{
  "n_layer": 13,
  "d_model": 448,
  "d_shared_expert": 0,
  "activation": "squared_relu",
  "moe_layers": [1, 2, 3, 4, 5, 6, 7, 8, 9, 10, 11, 12],
  "router_cosine_scale": 14.0,
  "scale_expert_input": true,
  "vocab_size": 38025,
  "norm": "rmsnorm",
  "tie_embeddings": false,
  "lr": 0.000288
}
Below are experts of layer 8 (counted from 0) of a mixture-of-experts language model. Rows are named router (the router's row for the expert), up (a neuron's input weights, with its number), down (a neuron's output weights, with its number) and show model dimensions 280-335. Each number is 128 + 32 x the weight over its row's rms, rounded and kept within 0 to 255.
Before each expert's rows: a language model's description of what the expert responds to; "comes before" lists some tokens at least twice as common just after its tokens as in all text. This comes from a sample of Wikipedia text that the model never trained on. Tokens count by the router's weight.

# expert 5
What it handles: Pipes, line breaks, semicolons, commas and coordinate slashes that separate cells and items in tables, score lines, coordinates and lists.
comes before: "-", " ", "|", ".m", "000", " USA"
router [ 75 158  94 103 143 132 164 193 122 179 139 130 156 128 108 101 108  80 129 129  67 120 105 226 132 147 183 176 124  89 137 173  61 196  98 140 112 185 157 175 152 125 118 150 104 146 125 102 102 159 113 146  86 134  98 130]
up0 [ 90 148 153 113 172 134 136  96 167  89 184 130 132 167 140 153 136 148  71 123  58 119 168 106 102 135  77 131 143 100 148 130 150 191  96 181 126 158 103 166 134 103 143  56 123  83 135 105  81 141 158 129 130 107 109 107]
down0 [112 150 167 132 133  98  63 124  85 113 159 149 164 115 127 122  82 185  74 105 121  98 143 133 146 138  99 177 172 111 174  92 105 148 113 112 115 101 152 107 162  91 141 105 193 116  97 115  86 142 112 136 132 117 135 139]
up1 [126  98 108  94 133  73 188 104 137 175 134 124 149 114 134 156  92 175 119 145  84 118 132 133  82 191 157 169 121 126 104 114 119 120 134 102 150 161  54 149 159 138 128 127  52 111 128 116 160 195 105  91  84 120  84 102]
down1 [137 131 118 126 157 109 158 114 120 144 130 112 144 147 125 206 161 147 101 112 204 135 142 122 197 175 202 138  95 126 103  99 108 103 158  89 195 136 190 155 198 153 133 124  95  96 157 169 139 111 155 101 105 113 121 137]
up2 [121 159 109  89 180 156 177 140 116 124  53 114 145 142  61 116  90 194  97 120 112 137 184 154 106 144 169 119 147 163 180  56 110 106  66  63 128 126 134  74  67 141 196 160  99 163 131  63 147 149 104  70 133 133 109 197]
down2 [193 121 143 196  44 177 127 126  95 134 122 115 116 117  91 192 102 143 110 174 133 176 138 139 128 127  69 132 172 121 194 170 177 127 114 129 163 100 120  68 127 122  74 150 108 153 132 123 122 147 132 103  83 148 180 138]
up3 [127 117 151 140 150 142 153 127 144 129 169 183 175  93  83 164 112 172 141 187 139 126 118 133 165  96 159 100 186 133 214 155 108 126 113 112 103  88 129  99 116 149 171 111  61 112 111 117 146 150  75 139 110 203 159  96]
down3 [187 105 183 126 174  86 120 117  98 102 162 185 108  32 184 100 186 229 114 114 110 127 117 121 156 163 128  77 127 161 106 143 127  69 146 120 165  75 163 113 109 121 165  81 138 119 107 129 108 124 128 100 109 138  79 169]
up4 [164 128 129 130 195  65 114 118 147 137 198  42 160 155  99 115 129  72  67 173 110 105 184  92 144 139 131 150  94 160 147 140  88 225 112 101 138 127 193 130 105 126 153  91 152 186 176 108 134 130 130 135  78 133  81 148]
down4 [ 99 152 153 101 170 158 102 103 134  96 164 139  57 156  79 200 115 148  73 234 137 115  99 144 144 176  96  67 119 140  62 134 193  85 113 162 106 123  96 103 144 152 134  81  73 125 145 184 130 155  98 117 136 115  78 117]
up5 [ 97 149 154 145 122  96 162 148 125  52 131 159 158 155 104  79 144 114  97 150 144 111 198 143  93 153 131 134 105 194 156 161 177  64 146 167 140 114 110 123 114 124  98  91  90  85  65 147 128 128 127 137 155 164 114 147]
down5 [187 187  98 135 130  82 143 117 103 145  99 183 134  99 131  92 203 169  93 183 130 125 106  96  69 163 159 103 118 133 103  81 154 176 119 164 111 175 107  90 104 172 185 109 101 147 130 102 139 173 138 158 172 146 162  96]
up6 [163 129 160  68 109  83 110 126 123 176  91 127  73 149 160 144 146 143 124 167 144  82 138  97 137 142 101 132 143 110 138 163 122 110 116 155 133 134 141 181 125  58 114 126 120 107 201  91 107 176 136 102 124  88 172 157]
down6 [ 93 108 121 161 144 136 118 127 125 147 126 178 132 124  98 146 134 104 142 142  99 114 155 110 182 135 133 121 158 119 108 158 201 141  98 140 161 135 127 124 113 137 150 175 153  87 128 151 129 109  85  90 167 113 131  89]
up7 [181 126 164 117 103 102 169 147 137 207 132 139 154 151 118 145 108  87 134 159 157 128 149 109  85 118 122  92 123  39  95 117 140  95 149  54  71 196 107 118 138 130 152 164 114 153 132 104 167  91 124 168  99 127 196 122]
down7 [165  93 125 139 115 124  95 198 139 140 151  89 141 167 124 194 122 124 173 102 150 140 141 108  91  69 174  67 117 126 130 116 173 141 140 106  91 118 177 125 138  69 119 165 128 151 141 124 102  88 174  99 156 122 182  87]
up8 [135 109 108 139 120 137 175 104 120 123 116  93 146 116 158  95 116 113 100 105 117 138 130  98 119 107 151 128  95 129 135 171 146 126 131 154 106 145 117 206 161 151 105  94  97 130  82 157 151 155  87 114  80 181  86 118]
down8 [147 139 105 141 110 172  78 128 105 178 163 139 134  92 155 163 162 130 139 155 141 126 120 138 189 191 157 103 124  85 103  87 112 108 133  87 119 109 162 121 111 143  17 119 107 128 140 110 197 101  85  73 135  88 138 170]
up9 [128 110 108  72 159  79 148 133 117 125 172 125 149 118 162 129  83 109 168 157 124 119 154 133 162  87 101 169  96  90 172  76 168 124 144 165 146 132 137 151  96 184 162 136 131 155 178 194 131 155 127  70 116  95 107 146]
down9 [100 116 109  63 142  91 154 138 166 140 156 164 102 162 131 130 118  92 145 117 150 124 133 105 135 118 119 204 136  81 162 121 173 120 110 132 183 134 162  77  94 103 129 135 107 112 174 165 113 141 128 157 125 188  64 117]
up10 [138 101  84 109 108 171 159 181 144 141 116 118 116  88  96 131 112 147 158 121 158 145 136 136  79 118 130 137  95 123 136 103 172 127  69 113 101  90 163  84 140  73 140 139 103 147  78 157 113 101 188 104 100 215 145 184]
down10 [ 85 120 130 181 138 118 151  87  55 149 159 167 147  99 103  71 157 159 153 127  95  90 112 146  88  87 112 128 117 210 122 103 104  57 199  91 114 111 162 119 201 168 127 125 150 175 185  48 109 138 110 128  81  91 139 123]
up11 [ 86 104 151  73 179 135 147 183 104 140 149 129 156 106  73 102 137  99 161 188 165 118  98 138 138 106 107 150 175 143 201 126 119 114 121 107 135 131  74 158  89 137 177 130 126 133 170 149 171  80 164  78 101 156  99 211]
down11 [155 126  91 167 123 148  96 186 114 144 106 159  74 175 152  79  70 134 127 108  98 154 124 175 134  99 179  98 115 124 141 110 106  77  96 149  89 135 111 182 151 132 137 171 112 111 157 112 133 152 151  96 182 129 153 134]
up12 [166 140 143 199  82 119 173 134 105 167 170 107 127  97 172 115 106 123 124 166 129 113  69 147 132 106 158 133  94 146  75 126 147 124 108 145 113  85 116 145 128 130 155 171 128 107  94 207 122 156 100 151  75 137 130  65]
down12 [172  81 146 178 189 149  98 171  99 131 159 166 154  70 137 135 136 160 129 119 141 219 142 150 132 122 114 136 108  43 180  83 115 210  90  73 149 101 157 114 148 126  88  77 131 139 130  92  69 106  75 135  85 142 132  68]
up13 [123 158  87 140 133  86 117  89 164 158 118 131 170 113 119 136 117 146 150 141 115 109  95  92 157  90 132 131 116 127 148 128 156 137  64 167 171 125 121  94 152 118 184 110 184  85 144 128 103 143 163 116 107  87 117 129]
down13 [ 97  93 209 122 126 215 134 110  98 119 181 151  73 171 140 144 207 126 135 186 187 176 125 135  99 154 168 122 115 158 103 135 124 186 103 132 138  99  80  81 128 147 142 111 107  67 143 122  84 113 137 157 134 140 140 128]
up14 [104 142 139 172  98 124 173 119  82 132 144 140 148 128 115 142 144  84 103  59 100 116 144 124 127 121 172 101 137 110 185 159  75 149 167 164  83 171 119 155 122 128 194 132 131 165 163 160 111 135 141 132 168  90 101 141]
down14 [142 125  82 132 142 100 100 150 146 179  81 183  71  82 144 139 211 156 126 132 174 129 133 144 100 165 100 142  96 201 166 127 133 122  75  55 162 130  61  88 118 125 161 119 142  95 107 173 113 166 127  97 108  93 114 118]
up15 [105 161 128 121  76  78 142 123 147 145 132 137 128 170 157 131 165 111 171 159 125  83 147 105 184 128 127 161 109 202 118  84 125 110 152  57  98 135 114  80 178 174 165 109 171 142  70 119 169  92 123  78 149 169 144 169]
down15 [157  96 114 101 116  80 126 126 147 123 129 108 134 131 124 109 153 166 151 149 151 144 134 146 114 102  65  96 159  99  90 103 105  76  92 118 153 130 116 126 105 115 119 149 125 188  92 154 169  91 120 111  81 114 106 155]
up16 [ 73  97 119  63 130  97  84 179 145 131 156 154 131 106 145 152 101 113 119 173 115  91 102 118 119 116 136 144 126 112 125 155 154 121 118 109 131 117  87 108 151 129 125 140  97 143 122 151 151  96 154  78 136 108 126  59]
down16 [152 121 165 133 179 159  87 177 113 141 157 169 170 117 106 162  83 218 139  94  86 101 121 123 120 136 113  97 148 119  90 180 150 114  74 141 111  95 166 121 134 111 167 157 120  99 105 159  99 169  95 154  94 167 152 112]
up17 [103 165 121 159 108  93 138 145 102 166 140 139  62 137 138 100 130 142 206 108 174  80 169 130  85  96  99  92 143 111 114 174 123  94 128 158  70 192 136 160  92  66 167 149 153 116  84 167 112 111 143  94 136 125 109 136]
down17 [150 108 146 114  95 143 105 132  90 185  73 135 108 122  48 157 101 165 184 132 140 149 147 155 104 165  87 182 188 162  88 154 123 132 117  89  97 172 160 149  59  72  40 168 145  72  68  84 127 144  97 124 144 132 100 119]
up18 [161 127  96 119  75  83  73  99  87 115 115 136 105 141 162 138 165  78  82  91 133 117  84  90 146 133 148 153 147 183 142  97  89 157 144  88 158  99 105 179 169 153 130 156 131 151 112 133  69  75 142  98  67 154 154  59]
down18 [145 137  61 139 141 138 114 133  99 130 141 131 184 128 163 130 166  88 133 180 141 138 107 108 157 182 120 152 150 187  95 125 126  96 111 160 159  92 167 133 102 123 173 118 109 175 123 147  38 172 124 126 130 139 124 150]
up19 [130 168  96  82 123 143 132 144  99 111 126 124 115 198 113  90 115 127 112 172 156  82  74 163 155  57 121 113 113 139 164 208 124 130  97 101  79 183 158 160 157 103 100 180  72 142 127 103 155 134 168 103 114 126 142 135]
down19 [119 117 148 177  97 137 158 158 101 122 100 133 157 136 134 133 134 122 118 126 122 122 163  88  91  94 116 148  88 121 122  83 134  73 133 146 114 126 144 143 105 162 183 147 146 134 120 148 107 104 121 153 151 148 117 121]
up20 [ 98 153 123  95  78 135 180  96 114  82  98 143 122  95  87 133  94 127 121  99 149  76  87 144  98 165 168 109  89  61 197 168 202 143 113  68  81 132 136 140 182 138  98 143 111 110 131 123 139 115 105 126 105 107 174 180]
down20 [129 161 127  98 137  71 113  83 128 121 135 122 153  91 188 127 117 139 162 119 117 146 147 166 148 177 135 144 139 134 104 158 142  99  75  93 148 111  75 133 150 164 138 150  66 104 154  56 153  83  79 103 169 136 144 141]
up21 [119 158 102 169 111 140  83 116 159 152 165 120 116 122 114 128 163 175 121 122 137 130 146 127  79  86 141 142 156  82 162  60 152 220 136  55 110 117 128 140 158 134 150 126 143  75 123 172 107  93 130 138  74  81 151  80]
down21 [134 117 176  80 144 177 111 110 134  92 126 152 155  78 123 153  82  79 163 114 140 195 136  88 166 133 159 108  96 125 145 126 131 148  82 161 161  89 135 163  75  79 139 122  95 120 106 117 121 105  81 109 124 113  80  91]
up22 [128 155 139 217 113 123 177 142 113 172 176  94 107 130 115 164 109 106 135 119 112 107  89  88 140 107 123 127 114 116 113 181 142  73 117 161 151 157 166  96 156  97 191 134 140 161  67 165 115 159 157 144 193  96  83 191]
down22 [119 147 122 231 127 134 141 116 146 139 121 169  97 148 180 160 125 131 201 108 112 130 152 137 161 133 107 127 185 110 187 112 132 118 193 129 157 137 178 125  99 149 153 168 147 115 141  81 141 140 151 138 106 172  98 171]
up23 [109  58  94 176 152 136 179 157 109 100 130 103  86 133  59 120  96 106 135 161 127 120 143 127 124 129 152 116 158 130 143 123  99 145  86 136  79 159  99 179  89 118  96 167 216  78  88 115 125 115 167 130 142 162 110 143]
down23 [ 88 168 188 140 131 111 133  99 114 125 146 141 112 110 103  99  71 206 101 136 120 137 163  92 125 126 151 132 138 127 154 156 118 142 141 132  97  92 181 150 130 121 125 135 168 147 126 149 113 161 134  80 118 124 150  81]
up24 [191 150  97  68 128  88 140 112 150 113 113 126 118 180 146 107 109 152 123  93 105 108  73 131 142 120  98 148 124 170 158 147 101 162 142 107 108  87 158 150 157  73 134 126  85 113 111 110 101 129 152  80 109  92  95 105]
down24 [146 174 174 196 122  98 145 188 141  93 157  96 134 131 158 174  85 143  77 133 142 144  92 121  81 153 176  70 139  88 156 143 146 147 146 140 146 140  82 177 147  75 139 121 126 174 160 140 185 101 128 180 127 119 205 109]
up25 [169 155 123 125 131 117 199 143 146 158 134 140 125 169 153 102 206 151 123 168 176 122 142 131 121 102 151 131 117 112 144  98 165 124 147 167 135 184 138 114 109 109 140 117 128 220 148 142 150 101 168  67 138 137 127 145]
down25 [ 59 128 119 130 118  84 140  78 134 146 125 105 121 157 183 143 141 179  96 153 122 103  92 100  85 150 134 124 201 117  98 158 144  85  61 138 107 151 169 160 136 130  88 122 125 123 181  93 143 195 113  69 135 111 119  84]
up26 [186 141 105 146 106 133 121 125 100 175  65  84 196 117 182 157  99 122 140 127 115  61 186 138 115 118 154 125 117 139  98  63 136 158 116  98 132 151 137  84  83 129 173  90 110 199 155  80 133 162 126  70 132 123 104 101]
down26 [184  86 140 134 143 126 158 136 131 123 116  66 169 102 112 178  83 147  91 141 154 130 128  91 188 114 121 142 135 184 162 156 130  75  78 143 195 144 128  81  94 135 156 107 142 179 116  98 175 126 133  58 129 151 143 160]
up27 [131 134 124  89 118 111 133 100 199 122 139  91 132 134 106  85  93 115 103 140 214 134 106  90 103 131  56 130 143 110 146 169 152 119 118 121 111 174 126 134 132 116 130  97 133 173 168  98 105  87 138 147 116 106 103 156]
down27 [164 104 151 103 102 109 102  96 107  87 133  74 128 115 114 134 154  92 148 175 143 103 120 140 193 172 142 130 180 153 124 168 112 152 136 167 128 143 128 125 112 152  48 128 181 182 132 101 189 101 164 145 129 141  91 110]
up28 [186 163  83  78 115  88 127 112  89 104 131 148 152  77 111  94 198 186 217  87  64 110 140 154 128 116  90 155 136 120 115  69 170  86 162  92 101 152 183  63 154  92 143 170  83 152 106 145 137 154 145 102  94 160 137 155]
down28 [107 122  99 121 137  92 128  96 117 118 108 109 116 120 139  87 159 111 174 104 129 106 159 115 137 145 154 112 133 159  74 121 122  85 146 137 125 162 142  93 148 132 172 181 136 173  83 134 177 126 172 128 134  96 141 139]